Weights of a small mixture-of-experts language model, trained from scratch on English Wikipedia: vocabulary 32000, 83.8M parameters.
Below are experts of layer 5 (counted from 0) of a mixture-of-experts language model. Rows are named router (the router's row for the expert) and show model dimensions 112-223. Each number is 500 + 50 x the weight over its row's rms, rounded and kept within 0 to 999. Numbers have three digits each.
Before each expert's rows: a language model's description of what the expert responds to; "mostly gets" lists some tokens that are sent to it at least half of the time. This comes from a sample of Wikipedia text that the model never trained on.

# expert 19
Periods and list punctuation. Full stops, mostly after initials, list numbers or abbreviations such as "No." in bibliographies and tables, plus commas and dashes.
mostly gets: ".\"", "\".", ".", ").", " Genus", "5."
router:574511435426541548433555521455498459517498565586519553443550485430471514486550519473458535466462579489526559490496459458460419516560509470561499460511539434536544447506496464488439545464459472479559520443433562527533522608479401499479540547512568460513540507474554390544512410521578503562486445458497427472422480536523516514491513476522

# expert 11
Surname word endings. Middle and final pieces of personal and place names, often in lists or tables, such as -ton, -ley, -ford, -son.
mostly gets: "ley", "ford", "ola", "ton", "hina", "ville"
router:555511488474462549430589397509520509484514488533584515584450358444510503573553527474521507423537522512526495490466467511533467473603573476503552439471406337464580572592565447445495608396427421437518539503474437520558488495572470470470510432468510475492489504454506441590591491478573487516504490505544521445501475473484422570505465408594

# expert 37
Organization and category nouns. Head nouns closing a name or noun phrase, such as School, team, Award, Championship, firm, Records, Council, code, sign.
mostly gets: " Award", " School", " Championship", " Records", " Railroad", " Brigade"
router:566516420419484540411574425522552494568460506509462534600527373473500573491562605523607522429563523432501555511490460467533543526530562446525520450503452457566600593523477474396512507439467538513506485480486413518627455555614474539507493483485485465536441517500495523597504431509578454507496519508502432481501432502479499494506544502461

# expert 30
Words in titles. Function and content words inside titles of books, songs, dissertations, works, e.g. "The Birth of Prison", colons in subtitles, You, Love, &.
mostly gets: " You", " des", "My", " &", " My", " Modern"
router:616458380480480581435477485381470429566473462536605489583527464452458556518466541514561540457509543436499471551479443507508482523572528427491504471382466503625522520561479481386374579445482442455506477522484433509550470506541473514490520516485517480547420534499467475582522506523530463460470536423548450535455423496596439503450518423558

# expert 34
Capital letters in acronyms. Capital letters and short capital groups inside acronyms and abbreviations like OGPU, PCE, MSX, plus odd pieces in foreign words.
mostly gets: "ML", "FL", "HO", "AR", "RA", "MA"
router:523535437383487469463563426532476463487505554504576583560503506481454610587524533532541542559591492418555496533445465531512521531506485487572547459461510424498565539520501465466523550429458493474532538456470448422586498557572479478498530483513542393558411520471549604555559465512554492434423513489494475498493431494507397583502497409533

# expert 40
Quoted and informal speech. Words and word pieces in quotations and reviews, such as n in isn't, un, not, going, able, difficult.
mostly gets: " un", " able", " you", " ch", " difficult", " w"
router:529521456480528580485476464416469479598382544536496546594500436466500565538607573513527518482603528451504468563400530466576526490540630463540568527389508546549576589470535440413466605486470510464584531590472448549535414503592489520450521560536547479524447521393556460552510517531579388458439539484536448473460536542524486526492520485514

# expert 13
Verb and adjective endings. Suffixes like -ed, -ing, -able and predicate words after was, be, to or not, as in car-ed, massac-ring, independent.
mostly gets: " able", " Succeed", "ed", "ified", "ambigu", " well"
router:507494448480521547439417461484504436575445557489499645544540371486522436572592585535571499448594530499521570516395506477565538479480457476517551513359498507544505587421553471453483613450553511486504555553447500424468395563608513487521449523479461452520382539454541500547494512611562421543427510513521496492464485560510400479441519506524

# expert 12
Word-final suffix pieces. Word pieces completing a long technical or scientific word, often biological or chemical: -idae, -ium, -ation, -ology, syphi-lis.
mostly gets: "idae", "ium", " Award", "ology", " Commission", "sion"
router:523481408401466546386544400491531468557473513453512524572469342472505520541557567487532512473575510500492553524414466441569502511515545405526540471461474431558643600531494448384560500413501487421520532514483443486588433485579475455485492523435491514485492509471502504584548447524620497495490518459508483482483423456523523449510494523501

# expert 31
First names and initials. First names or their first piece and single initials starting a person's name in lists and tables, such as Chris, Kim, E., W.
mostly gets: " W", " Robert", " William", " Mike", " Chris", " Steve"
router:496545507456489598482500498515514501548472590507603562563447430469499629527524619569523516473565546479444477477463506487497482566547530424592513512458400489531573542501548522476444490462495464494567516565480515470497439542571410512566487498522547500566418526507599425492572494538667450488446556500532428480469459567500484478476464473537

# expert 51
Surname pieces. Surnames or their later word pieces following a first name in text and tables: Her-fs, Ger-ber, Jamie Fox-x, Cros-land.
mostly gets: " Hart", " Lemmon", " Taylor", " Jones", " Brown", "sson"
router:549465495540488538456487396484503480522406540578610519542434410515470513444503538484568553503479575527561500579494450486515547531523522476550533434439444402508515578489501424452483571452450414561550537473473525556507479502537432483454471478514486400508473489522569488549539515502551489550469514542539493476504541510552427537504357415544

# expert 3
Sports time and records. Nouns counting time or results after numbers or articles, mostly in sports history: time, season, years, record, goals, round.
mostly gets: " time", " year", " season", " years", " age", " round"
router:603540376533533486430499405468520473560406539475442477615553432538497510489547615539685542428541488468499462463551461484538530564512511498583480485516441506531588590480475532421511498472458545517562496445487426552572510514582507461541486531486490483527406548469463502554515446503591484510473593447504456486482413463512532519459520482501

# expert 17
Topic nouns and modifiers. Nouns and adjectives after by, on, of or with naming a field, origin or group, such as film, music, local, Scottish.
mostly gets: " music", " film", " rights", " movie", " roles", " Scottish"
router:533496462468496540456574493470560549520492556543524530553512409354513517510569621557580532520564490523500442549488421512555467494530512474568500498508401472544459521520462511414449488448438517488558508475398390502601494475648380441487545483452514509548426531452530485517463443517609475511423534509510432492465508492536512514455487470585

# expert 9
Units and measurement numbers. Unit abbreviations and the numbers or parentheses around converted measurements in infoboxes and census text: km, ft, lb, (80 m), 7.3/km².
mostly gets: " km", " ft", " MPC", " sq", " lb", "·"
router:539514428429521485528460458524508526503475508470497583563483467512437538511480545551587577563494499428496476573481450457582567540536643457497558438510470453556541553483511484400540507529428531463518536534368546522528501537535496454488529573498558439590383574488460522593525433539588495567494620416560454553430419504515451499524522532540

# expert 35
Table cell separators. Pipe separators between cells of Wikipedia tables, especially after places, dates or names in sports and filmography rows.
mostly gets: " |", ");", " 0;", " LINE", "\";"
router:608500492490521564517521408485574493531461497517565578532500394437509557468552533528470520500549562479544511529420463417483468552533534508578469509519460430479550499495572486503499520394507469497507580546508477518548507572528453477472529500485520485573439487503541442530521451531462452493481608519487488498444413541546482464462472432502

# expert 63
Names and codes in tables. Table cell entries and pipes, especially asteroid designation letters and place name endings: 2007 RF, Avenue, Street, County, Stadium.
mostly gets: " Avenue", " FW", " DF", " Street", " Lemmon", " Socorro"
router:539442534467552564419557406521564547547507531535548503584426430410452528473517543511511537461485589495574522561455395500509533525488568399514453443532476361600518494549490457429493481436480512473488559470436463475576480537564508539448456492523519493526480572538458478494598436535469493525447587407492495549468495441496514514545411499558

# expert 56
Hyphens and name parts. Hyphens joining compound names and words, plus surname prefixes and initials, such as Jean-Paul, Mc, Van, made-for-TV.
mostly gets: "–", " Sch", " Mc", " McC", " Ben", " Mac"
router:453513519461520543468517349522561494475482585497541554498431472447442487467499496475475595449556541480519513578489458488500594514564569497574494445404451481605480469518526516466399557481412383480517538571444523555491523533485509490484625417482569394599478539501530445520578515497533482525491504545495544469453506538565437573530460451522

# expert 44
Title words. Capitalized content words inside titles of albums, songs, films and episodes, such as Rock, Night, You, Blue.
mostly gets: " Pok", " Night", " You", " Earth", " Rock", " Blue"
router:546459435436476541401475457479450466604423488549554504602481443516457560456497575542602501499560461428529484566517444543507484497469589460495541484350417517593517604547446465415406568459470481500544471494510492519595458483598471566441519514501518484540397549463474471512524491573601423494457538437585463540453478504485487513467477427546

# expert 8
Adverbs and function words. Adverbs and function words in technical or descriptive prose, such as rather, instead, often, not, when, with.
mostly gets: " often", " instead", " not", " if", " rather", " together"
router:622419432446512513489547514480499542602371552541473553517488430553450496500573568515699519467599506432489532538453459489532474507517471506576499503501435536533514590507513482428487523461471484428570472558440394523541451509525446453487505473463575464509419501566400472593506432522517442435490600453487436474452519470542534491451431543488

# expert 42
Biographical place prepositions. Prepositions like at, during, after in biographies, especially "at" before universities or institutions: "studies at the Academy", "At HCC".
mostly gets: " at", " during", " before", " near", " after", " under"
router:526459466424531596396543433440562511499508484486518519543578490478454467502505517513570519452526540470471496529445418522506494556622449469502450458492491396503532494524469508486452476450511464488530441556484453518500489510535475431468603485486584474509411527469499422519469435573485464405456572533480468375505502504547481569455488457550

# expert 38
Discourse connectives. Pronouns, conjunctions and connective words opening a clause after a comma or period, such as they, however, because, only, most.
mostly gets: " they", " They", " However", " because", " what", " if"
router:641453465479544508500446503442532505527417565457477603522527507524543574465607596548626561484501534535502461520445393458540517497580599438519537468484470456557514549492492506483456604475414525494538604500393555577542451503577485463462510560483496465505468510536489402483551465509640385441471580443506427448426461547499465498448498459505

# expert 60
Sentence-ending periods. Periods ending sentences, especially before line breaks or new sentences, plus clause-joining conjunctions like but, while, although, because.
mostly gets: ").", ".\"", "\".", ".", " However", " because"
router:552481487453544490442552517477498489504468646514515514432478508504474587558586473432468531470478632448549492436425458437532480524604454489505501448500458502586532465513498439448538534491455483483531523500417534568524432566537462487534522524483617456515496508518583476581502391533551515442465455502468453440504424559521533511423507498522

# expert 45
Word-initial capitals in tables. First capital letter piece of a name or word starting a table cell or line: I in IK Brage, Istra, Idaho, Be in Beitar.
mostly gets: " I", " JPL", " U", " MPC", " FW", " 0;"
router:566515474420413553532444415459575499455415517433452500589448509550487562496475593565555560491478501466459506559492432479501577551494611425510518436483408485515518517505531425484464510560450489469544478444448517498537475566552487534545417499481522448580418612479542413498531437576621501509417499442517446525500478505493483410473493491494

# expert 20
Infobox field labels. Line breaks and field labels in infoboxes and structured headers, such as Personal information, Born, Scientific classification, First run.
mostly gets: " ==", "Personal", " Succeed", " Coordinates", " Born", "hylum"
router:584489413496425528496588449438541542539421535577475635536551523530480555470534569566660502496498491457434517528507500446563497527458479427496491410477527493427563524599521533441503491466486424511496480524446442474528499517553407412427530513387480506527541520456523495511522411434606489472534511452458464466525385488522430535501549468490

# expert 10
Institutional proper adjectives. Capitalized modifiers in names of wars, organizations and fields, such as World (War II), National, International, Democratic, social, Civil.
mostly gets: " social", " Civil", " international", " neuro", " cultural", " Nintendo"
router:510513459448456530482491488444517525571489536442568575594435435480482501462526576580545535533578495531450520499532374482526515581526541434556538440511396468527518554516539528393482565422479496499540541478482493523549451533642512448496558523428554488559445559504550436507562427513706435496399516496513462440470481530595485489480483464530

# expert 16
Foreign name syllables. Opening syllables of non-English personal and place names, often after Al- or El-, such as Ko, Ka, Ha, Jo, La.
mostly gets: " Ko", " Ka", " Ha", " La", " Ke", " Jan"
router:516428518442519528455482372572498537509451515526546542558448454493490521524512551439522573452540591416480537541513416522513496515492591464565518491430468430513516500510491448470451570436422426470589502487443523536488493540503436540494520440504574438558476574495516393544578494481562520455494583497556477415381513506497479552499528476525

# expert 0
Quantity words after "as". Words right after "as", "with" or a table bar: far and many in "as far/many as", object pronouns like him, them, her, and all, before.
mostly gets: " before", " him", " all", " them", " without", " (0)"
router:547454453459523574507486548444504607593427510482521665438516487515498547457498527596601494481617553465505516454467485489540546526584522523503509530440424496504564558509535465451486473491485509416574421469475514542525443518564500445547515467521478483563398505514530378474532500569534424496452530467522534516493467576541512501492503472602

# expert 22
Clause punctuation. Commas, colons and semicolons ending clauses or infobox labels, such as Family:, Website:, and commas before which, who or including.
mostly gets: ",", "),", ");", ":", "\",", "):"
router:522488453494553571490544405460561591569460606528514513479587492463500522464565486528410506467510556459494563466470462509518460441519492522528577409494511466541556542504558490552470493418404457488545614529509463489487423561547436443468550487484546485604451587436519522614567458545450440401462505510475474469465445568544473467439466448481

# expert 46
Mid-word pieces and table cells. Letter y inside Latin genus names (Melanochyla, Peromyscus), plus table numbers, months, and names after pipes or commas.
mostly gets: " BB", " bass", " Art", " Andy", " Windows", " Ballet"
router:535452453450421536448483483459544525566486528530504476533507457457535505509515497550472507504591521515521464566467435575503501501496518378559482559462469404477530569498492498467564486423561474455572530531425468488514456505570415506485488434463587445518457611500477431561407524509540443550431557467521474508359516449484483571453500417587

# expert 14
Opening brackets and breaks. Opening parentheses, brackets and quotes before an aside or clarification, plus line breaks ending paragraphs, such as (, [, ".
mostly gets: " (", "(", " [", " (1", " (7", " (6"
router:529466539443525497520483469504465548480422532531524556525473490503504544492580508551626525538539571460501462481484435438525543496519548468505588376494540502602495545477542469457506523449464486483521604569459549510557450491499429442490531437453597419568428578527561469538526543575523506515452578429547419499452531515479442479451464427503

# expert 29
Short mid-word pieces. Short syllable pieces like to, tro, lo, vo inside words, often after In or a hyphen, such as In-to, In-tro.
mostly gets: "tro", "To", "to", "So", "Lo", " addition"
router:545535443393459547435530472453537516534412522531530584621499404457465501599527597544552434516544499525503525527454504566570544503473571529461530500524514465476550642488509467462494587469402437440457485473481447535550421510527515446478508521406535458491443577479557491495556473623671469518410533419408521416483469458574473470504434383580

# expert 61
Pieces after capital initials. The second piece of names or words right after a capital letter, as in G-na-denhutten, G-ha-zipur, S-na-re, and initials' periods.
mostly gets: "arrow", "DP", "HO", "AL", "&", "ook"
router:552502423492494519516612503457429511498459576505578545555550467502465524567542532487584549524496486437566513566468517550477561513527523474525566532495498372536550581516492465486517547458474496527558502566528463414537453557550450452526439430516548459438389495411530538558576432457579469435439550494532482443491449527566495557551496422523

# expert 39
Table cells and chess moves. Line breaks, pipes and short cell entries in election and stats tables, plus chess notation pieces: Total, TBD, New, g5.
mostly gets: " tri", " 17;", " .4", "    ", " Won", " Majority"
router:552513506478521566372477485462542475501479563554511556512533513492445545481532514543546464471511514483546582486435375525517510551559594467629475493439468449456485537581533484475483550451547505479475507428466458638529474525482436466486500447444489432575406517537420484506526538526484476519419576428546497487429486509534537517477439386642

# expert 47
Connectors and list hyphens. Coordinating words and list punctuation, such as and, or, commas, slashes, and hyphens starting infobox list lines or joining compounds.
mostly gets: " or", " and", " &", " including", " et", "-"
router:531474434458544486485545495417562575573394543550533515549473472508530456516557441492514513496585530435553451504487448477535565542503578486553547451465509442568571473558564506536519498410437435500500600544449471496510454563523492503473526516448584477585491504440527449561531432517469418449469500460507474535421400502597415446486462361527

# expert 33
Capital letters inside names. Single capital or short letter pieces inside names, codes and coordinates, often after Mac or hyphens: MacGyver, 22°45′34″S, APV.
mostly gets: "S", "P", "K", " Pok", "X", "G"
router:514531467440501500409526394424548579594432517516504491561484448466492509471495562538541532495500599535611543522345438518527536449489491475592496485498472403502537515530465446437495564446538397445489609557461459450471534549548527558511545495453545455535479521518525437519505504423475515518462498516413414591574475516424500471447458408497

# expert 41
Main verbs and auxiliaries. Finite verbs and auxiliaries right after a subject, such as was, is, are, has, would, in defining sentences like It was.
mostly gets: " was", " is", " had", " were", " has", " also"
router:598422489484565520439476471493463493456386527517452536603565460520502524439569575523589542457505471512467512514395491483526435516531474477440541465488430442526606504498520437398448508475464456401534532483466451496510467530529433461482491444499502441474487517485446441473568444580545382449454536469519434461478428498499473445478480486463

# expert 23
Title word starts. Capitalized or short word starts inside titles of shows, works and names, such as God, Sun, Dec(k), self, often before s.
mostly gets: " self", " God", " con", " Sun", " Is", " man"
router:593463459385557529488439422507515553566385526519498520639497412477527528455559592530575481492565496521502492459480470582561514469508542567611511477408453462531529608545458485355453563491460474443525546468515462497484444475632435551478524539420539500518462548449513425514499481604625403519405488490529466545460491475451566515381498460572

# expert 52
Common noun stems and suffixes. Technical common nouns and suffixes before plural s or of, such as ization, ation, function, construction, development, up in push-ups.
mostly gets: "ization", " energy", " construction", " structure", " services", "ation"
router:598464441425455506456531489492472518580451491556477507549518421474473567481578581525528522453521507492600540503497441490509500501555511447501430455491477458482586581491517441451583543430506492507506465492430395474556415588592467431458545462386461489500384513468444534531521461528684462428513537418420428519471456475522536525496481420559

# expert 48
Prepositions in event chronology. Prepositions introducing dates, sources, or ranges in sports and event narratives: "from 12 February to", "on 6 September", "part of".
mostly gets: " on", " from", " at", " after", " over", " during"
router:637468430432462548396479432435459525491486526451480513547586541465471488567504586504620512440490511465479524509478413520537517518553503491512511501464480396505484475463482448494428465443498486464545520497461456463539509543502511445464575414471565494564405563437466404488502402604535488439430565519520436401507522521534495541446514485553

# expert 24
The piece "al" in names. Piece "al" and similar endings inside foreign personal and place names (Casal, Rawalpindi, Meralco), plus table pipes and closing parentheses.
mostly gets: "al", "ial", "tal", " Abdul", "gal", " MPC"
router:579473506482525521403512475447479478529461552501570505542539472411551527607499550519473515471543546448536587466518537477552497538520632511519510522537487454535504509522603416484602526443527409449497518516437445472660460531502497398538449518538417458500388506425448481602512519504564422469484530484527543454427490473547480438498439430593

# expert 15
Table row starts. The pipe or dash opening a new line in tables and lists, especially right after a line break: | 1 |, - U.
mostly gets: "|", "|---|---|", "|---|", "---|---|---|---|", "|---|---|---|", " 1989"
router:517499461532554544427493520464583572534450534622487543476551482515551590481514545529550525501523492525615483551452471529514486471501472511535497482473493393529576472536544537502538550475503490478505499459461461475585425539537475511441562501449483525567525509451507524507556520571607420432470526528498377471373493478565528471525487477524

# expert 25
Passive participles after was. Past participles following was, is or were, such as held, released, known, born, located, mostly before by, in or on.
mostly gets: " known", " born", " located", " released", " built", " named"
router:561456469430560571473492415517561522473489575447457526626581349524468527470610527513660506427542483471467497527400465481511457502507520429493518505448456457529542554545478482385504512507505487424503513530501459520562470524639506460499542519428455486525407541501459472580526400542560416534480611484509451515464410457497484425517449531482

# expert 6
Headings and table markup. Line breaks and equals-sign heading markers around section titles, plus pipe and dash table syntax, e.g. "== Honours ==", "|---|---|".
mostly gets: " ==", "---|---|---|---|", " ===", " =", "|---|---|---|", " JPL"
router:591451422434524520446635433546570505571443525558504573513517449554561634575584550483564508521521561452541505477482502426569495507488504463447526443439444509457549517462450493459491506471486494409463453487488485567497515559572431461577510453459531455448502506516509513579516473478476436494444536526508398463500495490536490483468545404499

# expert 54
Determiners and adjectives. Determiners and adjectives after an article or preposition, before a noun: the, a, another, other, different, same, several.
mostly gets: " other", " some", " many", " same", " another", " any"
router:651426459449523528413520499406552527565479523476516550531570444423442521505538602511714524435492491450567500492436478495565565495516498449601528471487389521527495519522443486435412536507445539507539538436416468549541492494589455415434519462462514469549408530548452505528534434559561455475463510432496519473461516514533449534535478493508

# expert 55
Vowel syllables in foreign names. Single vowels or syllables like a, i, o, ya, ka inside Indian, Slavic and other non-English names, as in Humsafar, Sahitya, Vidyasagar.
mostly gets: "o", "ya", "ka", "i", "ni", "a"
router:571410480436467545460548453510481519505463535528568511584521412403469488524517572489515554548521513494530438525468429542607497478509545369527558440482490354442520572584507459473525539454431473408557527503479447511578487479551498448491480439501503494496519554524558477559538500431574478504458481438473489450427411531540426508559468454532

# expert 27
Location and time prepositions. Prepositions introducing places or dates, overwhelmingly in, also on, at, during: took place in Seville, born on February.
mostly gets: " in", " during", " at", " on", " within", " around"
router:568437432437448555400525515385531526505465559496539509571560502468470460542503481538569497420561527469462518554504394534573525568564528460494522484468426413498516524512540417498415502427488465475519504568483472472514456570485470469473603399428570492510418475424507400505504421577536491449430560528497547404471445514539511544468509411549

# expert 4
Markup and table symbols. Wiki markup and table punctuation at line starts: heading equals signs, table pipes, list hyphens, arrows, braces, and accented characters.
mostly gets: "=", "·", " →", "{", ">", " Binomi"
router:519529451433545579421553441468550494517394536504523528497504478511529556418542526545489496452486542445530489565480372443489435644488544449480591478433501395591543529437527406492539562462534477510467514486416445521477423576466508485493550528422511439588500502428497522564582447568506492472417539453448447419511454545597515528518451429505

# expert 26
Reporting and narrative verbs. Verbs of saying, writing and acting after a subject in reviews and biographies, such as called, wrote, announced, follows.
mostly gets: " wrote", " announced", " named", " gave", " took", " believed"
router:514566464502501562448506449450512506489497553563502493561569486414499524493627588534612513387539504516513558580454470518497486469596436454551502514500439499519550542465486488470403500469465505449561549501520395552499429600523473493517524457528505450490507512453442425516481491544577361418472563496532418477471471571512506529511520530507

# expert 36
Prepositions after nouns. Prepositions, chiefly of and in, after nouns in descriptive and census prose: "population of", "households in", during, between, within.
mostly gets: " in", " of", " during", " between", " within", " from"
router:561461408436449541419529404436487500525505539483536523554573499482444466556506512503680499456528591431469540522508464506520498576549478432541492469471446385502540534524555409467468524437501481465490508521509448451533469505495495455485551452471582459549446521479470445518492366537519512423464573503477471452468502526482504516441436472499

# expert 1
Counted nouns after numbers. Nouns, units and "more" right after a number or number word, as in 40 more, 4029 households, 5 km, 3.36 per.
mostly gets: " km", " kg", " sq", " lb", " police", " million"
router:527484508455491554478522391511505515532418552582536576534534503600487525495500581538580500543453487456508489581475466492546549599564599418543498457527455490555524611505551437408454462511433575530469464442438499562584454516534555487419469511479500392581338584514447538534511481514603479519451574404463504567419430530459532536536533495509

# expert 32
Personal names. First names and surnames of people, often after titles or in tables and lists, such as John, James, Thomas, Martínez.
mostly gets: " John", " Thomas", " George", " James", " Paul", " William"
router:516517502527454542449501489522525499533461644511606582508404460509521589474519467485519488449489447421524533508376393452465459485548574498510515488489480457507510525543559462371471532465489464480512489504481533565563460554580426441456553465423525489594423539577541493573608467501605511527509506487541491432418530459521399494514521409561

# expert 28
Definite article. The word the (also a, his, its, their) after prepositions, as in species of beetle in the family, in the third round.
mostly gets: " the", "The", " The", " his", "the", " His"
router:617458460443509498393514499431570542541462544548542532528609525420446501506475634503652563435482490522516499526429426490564496542504488407529543433392396442532469506531460411417461574496462517502552526499443517589521534567540456455422522466437550473516482512481494514541582472530515489457424537402586534446488440524516456502537442520562

# expert 21
Auxiliary and main verbs. Verbs after a subject, above all had, has, have, often about children or perfect tenses: they have two daughters, has been.
mostly gets: " had", " has", " have", " would", " could", " wrote"
router:549456515506579532464594420456496538519509614583472521498564537489450495533668562516567521529533475512471558560530489436507516551552489480477482500485461471497571490518478473426402432431536473492461470520518429537609475502564460414435522507459492492534514559450459437518567420523548413397478549454501457501496429525526471472432510520487

# expert 50
Main clause verbs. Main verbs, verb endings and prepositions after a subject or relative pronoun, such as led, made, replaced, enclos-es, of.
mostly gets: " made", " wrote", " led", " located", " announced", " took"
router:586519472503516580424509456427478470487485548505482516603522442457444473502606564489702496417501489508496545532401422506531481524565481448502520493485476456531540574513516469384435499465516509447486515536493452476551427555550472475484550477464495419553437529478441487534478427559536429427465574521535461474460474492523460501448509514514

# expert 7
Name endings, Germanic places. Final pieces of place names and surnames, often German, Dutch or Nordic, as in Frederic-ton, Dumf-ries, Kremsmün-ster, Raupenf-lie-gen.
mostly gets: "ø", "lie", "ö", "ville", "dale", "ford"
router:542499537474451545451562496489558529541423561471564537503462384518531479555576530532501480458424523461516495565478469515584431583551541424460569502511463328468471561543554391494505530424475483532547590433491522516564448483552472414473516493527515401497411496453563477600553458448642470481479505462526521512490437438498416510572373426519

# expert 59
Possessives. Possessive markers and determiners, such as the s after an apostrophe, his, their, its, whose, before own or first.
mostly gets: " his", " her", " their", " its", " His", " original"
router:640456489503510456474546466450494552595472516554540497531579477430454514489547572563590550488518562529570510538501489443572566491523511486564501441455410426552562561526512387429474538502441479542496581513469526574567509552543437355440488498493465483492491552416454496522533444447626501496482511372546477447497473572496505515487458515560

# expert 58
Word after indefinite article. Noun or word start right after a, an or A, such as politician, poet, architect, and pieces like cade, ero, poll.
mostly gets: " politician", " Bowl", " poet", " architect", " studio", " path"
router:527460536454526550422617397480491457485453511569555525596414445506505560589609552456563547466565581481542522470515483482512539507577537496452493445402404497497649577526544486488468572498477487490489531548550408441599461496547473511448464567452539557522461550515461480543547397569611458526444500492478501535488472436572504512490485499558

# expert 49
Articles and determiners. The words the, The, a, this, his, their, each at the start of a noun phrase, as in "the following day".
mostly gets: " the", "The", " The", " this", " his", " their"
router:601437456456515530389572493478539567582513575561530522568558477435447539461495646558649516396511472444504475499431487479566574530510511422588507449487422474578497560491468447473449530460478498496545524492461497523555465565512412414451484454472568423501491487543460479542566437479502465459483572448588491491440419534523462547481502524525

# expert 43
Inner word fragments. Short consonant pieces and prefixes inside longer words, such as ex-t-rusion, de-st-abilize, unob-t-rusive, Poli-t-buro, pre, spec.
mostly gets: "tur", "Ar", "ambigu", "sur", "spec", "cur"
router:515458428532509525485513474413439560499389554497482490580530405441493491572554548513485500479637478465520523478488522512543554443531507438482534534452492477510502554479606465472530565472481470394578520525444426407583378562540534441426517485421530525459473471501471546566479498541637439523434599512453500449467502497584450517560493527539

# expert 57
De and word-initial prefixes. The token de in words and names (deserving, deities, de la) plus first pieces of rare words: dys-trophy, Ber-ingian, public.
mostly gets: " de", " De", " public", " Public", " d", " so"
router:544462461441535541437536431442493546495395541514642562539458443474555506497541514602551525492543528409479487571392489519560569522500490465478580473510492489558542573494474412425538488471548503483470508572484449522494436564552474527525536473436608455555369593500526456575557518530572451511513496481450444499542499478505448494463444443532